config.toml
experts_per_token = 3
lr = 0.0164
beta1 = 0.95
seq_len = 256
dataset = "wikipedia_en"
Below are experts of layer 4 (counted from 0) of a mixture-of-experts language model. Rows are named router (the router's row for the expert), down (a neuron's output weights, with its number) and show model dimensions 256-319. Each number is 128 + 32 x the weight over its row's rms, rounded and kept within 0 to 255. Numbers have three digits each.
Before each expert's rows: a language model's description of what the expert responds to. This comes from a sample of Wikipedia text that the model never trained on.

# expert 28
Line breaks and blank cells ending table rows, plus syllables ending in i inside foreign or rare words, such as ti, si, oni.
router:039094140163135089095091162116141144136114163118139104160173147126107181123135155204104149117120148109141117109127138139101085075113138101113111142110195141144151130112169093100110164059091182
down0:100148046126132128111182134131155170198107092116157127148162216153122065080111109109150128070069099165173113099098133114106124160135096105050111158134127139184208092074138089147136138079097133

# expert 24
Two-letter syllable pieces inside foreign or uncommon names, such as do, ho, ta, po, plus line breaks ending list items.
router:065107171154108177142098183123127114104183112112161116159124159190119094138139115124112109112072175119156085165124106055156078088161135192158112140147173148146147114091149136109071148088157193
down0:109127160089181152160172124135112134074135071171126131209187149129112137103141168158101122136193161142097104089046145140117146135089151132121120151070099081122088119118083073130159149032099125

# expert 13
Commas and periods ending clauses or sentences, plus was, is, been, but, including, e.g. goal on 24 August, netting.
router:087126104122074140075145205128151124228126151080136103124182196130091133134206109153130097107108206086140166152167112116143133114175015164113080151190126136169157113127117139116117107134122162
down0:201116104216172129187123098136154124036086135122107157129098088153143130127113142162121127138090133168143077116147107222121154198127176105144139136096121135135151170139104110168090127163136139

# expert 22
Colons after taxobox ranks like Order:, Class:, Clade:, plus pipes and semicolons separating cells in data tables.
router:140086107105063157136201120126133157102134092125152126154115178100081130190118121171170138185128134139145149149169131143191112092170165156148124107158131127140126096080142138061068105166130133
down0:152089120089150177199147064140121116120148115093089113119134124165123112102112081134101107159144085138112156137105087145130133140109162121101157087100153133140131145111130114139172145176095117

# expert 3
Syllable pieces inside non-English names and words, especially Slavic, South Asian, Finnish, Chinese, such as -vi- in Kokiashvili, -pur- in Thiruvananthapuram, -ić.
router:061126206134149135135123177136124153127065140162167141155119128118120139122143068135114148141074113085118107126146112143162124133092090160155126144153121148088179117106109128182094116070151103
down0:125078189162141130090079114119116105141108195123053117093081159184126146155128109110148135102095091163136102110149125094115196142059185158145097108143137166105144165129125102166114101141058122

# expert 36
First pieces of names and place names, often in lists or after commas, such as Le, Ben, Whit, More, Har.
router:087115148166105104122111159058093161170114179143155081128100142143107181084155138153102161126113112129140098154125101164106103089123154058178107155162087083114148128154112161156089136095195088
down0:111152133152162092147116134131104093136207134127063129164076084124140085173152126108162093134120104171102152085147173153125112137153132202093103150147153075071076146097150127077151074103160122

# expert 10
Opening parentheses and quotes, hyphens and en dashes inside compounds, slashes in and/or, and decimal points in numbers and coordinates.
router:128105193195156147163147128128151138110125103110142106094187126150129170108099152181148134101094173140161152125088085073137079094181074146109101125133158135142157120138134126156143101163150127
down0:137157131098177182132159105080151140180182151116053149148118079159144101118134084106168111118127153111127147132126143103081178132126095084130170163147137127167133151139129085093132153128107187

# expert 19
Final pieces of first names and place names, like -ia in Lucia, -ie in Mélanie, -ville, -ford, -ton, often in tables.
router:087085127180135154123145119135087209106094144109154142151116125151072103184101095107135125174085115133150144141145130125142100134158131102104137122143091121107144130110134167167108121127150128
down0:148092115163077076066112122156115122079095095110129106084072147150141150088073150118172077145181111161162112155122097120119080137128134112136151154065150135106146131116116120148066149182073105

# expert 5
Copulas and auxiliaries (is, was, were, be), subject pronouns (he, it, who), also, plus -ly suffixes like definitely, gravely.
router:086142154117063177139101090131151131201109209106161151119172144127084150175118048150211127106130124111107121086202084083133096125150091155167113098147151132173132137113190167184120148029125125
down0:123142127153065117136103161132080087090172168090122155097166136233113111189148090142169088092137149120058118034142101105142130126118099162151119076149122121111139101144101123102147176070122120

# expert 16
Capital letters and short capitalized pieces opening a word after quotes, hyphens, parentheses or line breaks, such as D, J, Ga, Di.
router:166137162156123162124143127076174167173200146134145102180135210182081181106112125115146147112151160121122147146113118177113094081123126089127108166152114160109178095131162116155104132109192176
down0:138159188119114119137114086102042109122141075161119177111172161157131149131138174181117137134118106108099175109111106146134134126203114139116164158106076085178162126151115066134115086141042150

# expert 4
First word pieces of personal and place names after a space, bar or "by", such as Ed, Tom, Har, Sho, Ya.
router:173116127164156113128111126106137179146196154167201120136132145120090151090173147116081136135136118135139130127130100183139105113165139094188076164144116121086151119133114141118066126067146114
down0:115146062195135085152119197147143115135150161191119086197121135160119118140102102129105120142157082137088141088157099135110146197088113176126139096122166103112054103137183143115126155087122117

# expert 33
Sentence-final periods, = heading markers, closing parentheses, quotes and brackets, apostrophes, and paragraph breaks, plus However and that.
router:098108155132140173099156195069108105134083119107139145151122110116130118137118120120155003160145173035136159146120095061130069150128083087141102121134088237135112082095160181099115121136169125
down0:129170116117165141102132058082145133159153202148045145125191107135083133129142133118162082154156127073172122154093150111138108149135126143136091138197071114112180131141082098116156114142139099

# expert 29
First piece of a split word or initial letter, usually lowercase stems like inv, sw, rel, br, exc, or capitals such as F, C, S.
router:203114160169116157139145094114140130161185113162144090122153188153167093134135149136117067116122174132127162163130128098135111108108105065139089177117102138098164113136168096099110130099209187
down0:083159122137105098094118104130089142116174090195153112145070151083157179137134185086141091121136143130065146162113057137106099130093167136148158124112045135113138197103130119139117133124147196

# expert 39
First pieces of words after an article, like an-xi-ety, ass-, exp-, cons-, and adjectives New, National, British, American.
router:174136099146103168144089123061096107181133120130157113136124156150159152114196163127123165158119157156142132155144048140142135130089138143127147135142146166095166127139130155096143124080167155
down0:099104094085171136132145127136173105123115114094135138136155119135157137188175169177145109089113156128041195174149175152197170131095151124141117088143083078111145150124173101153105179119124125

# expert 30
Final letter pieces completing proper names and foreign words, such as Cronyn, Lovato, Wrexham, Weihnachten, often before commas or pipes.
router:087057088145161116117148113106132161133050123087126092121115157104129140193088073116175090190114114106129113138139156135133125119114105133127107126183178125171143085103126129162113118146097178
down0:113139135093127146193138129123064084143128064079137152112114126142150120071028137075113196149074119163150117126172120170120127130157119149148114084162149152189189077165172099099118046151065075

# expert 35
Commas in numbers, dates, lists and after place names, plus dashes, colons and month names, e.g. 620,176, 1846, in, cormorant, and.
router:103126058096095129081179225142121106177049118073171066122154195124080127150234155142093141107074205075151188167148105137140134104162084113109069158143132134173124109115133153146115101150155138
down0:109155151136107215164129106126159107129099158118138118115172094141101089081114132146091103108169132104109174146107075145136124077159107176152089095122127129169152143149110102105086138130124099

# expert 7
Closing punctuation like periods, brackets, quotes and parentheses, plus capital letters inside acronyms and codes in tables, e.g. EMD, CMR, armbar).
router:093111144137144166123164120086151171159129087135112149141131108128059160100123172143145101183137091103125141124155098153178096135144106151117112087124116199162104117115153124108083133168091098
down0:120161107173149080148126134133139169120144165166116147137123080163117134104122117125112119096175125116166137125133133134094172132155075116068109107086096126152085150126094130088116153122083140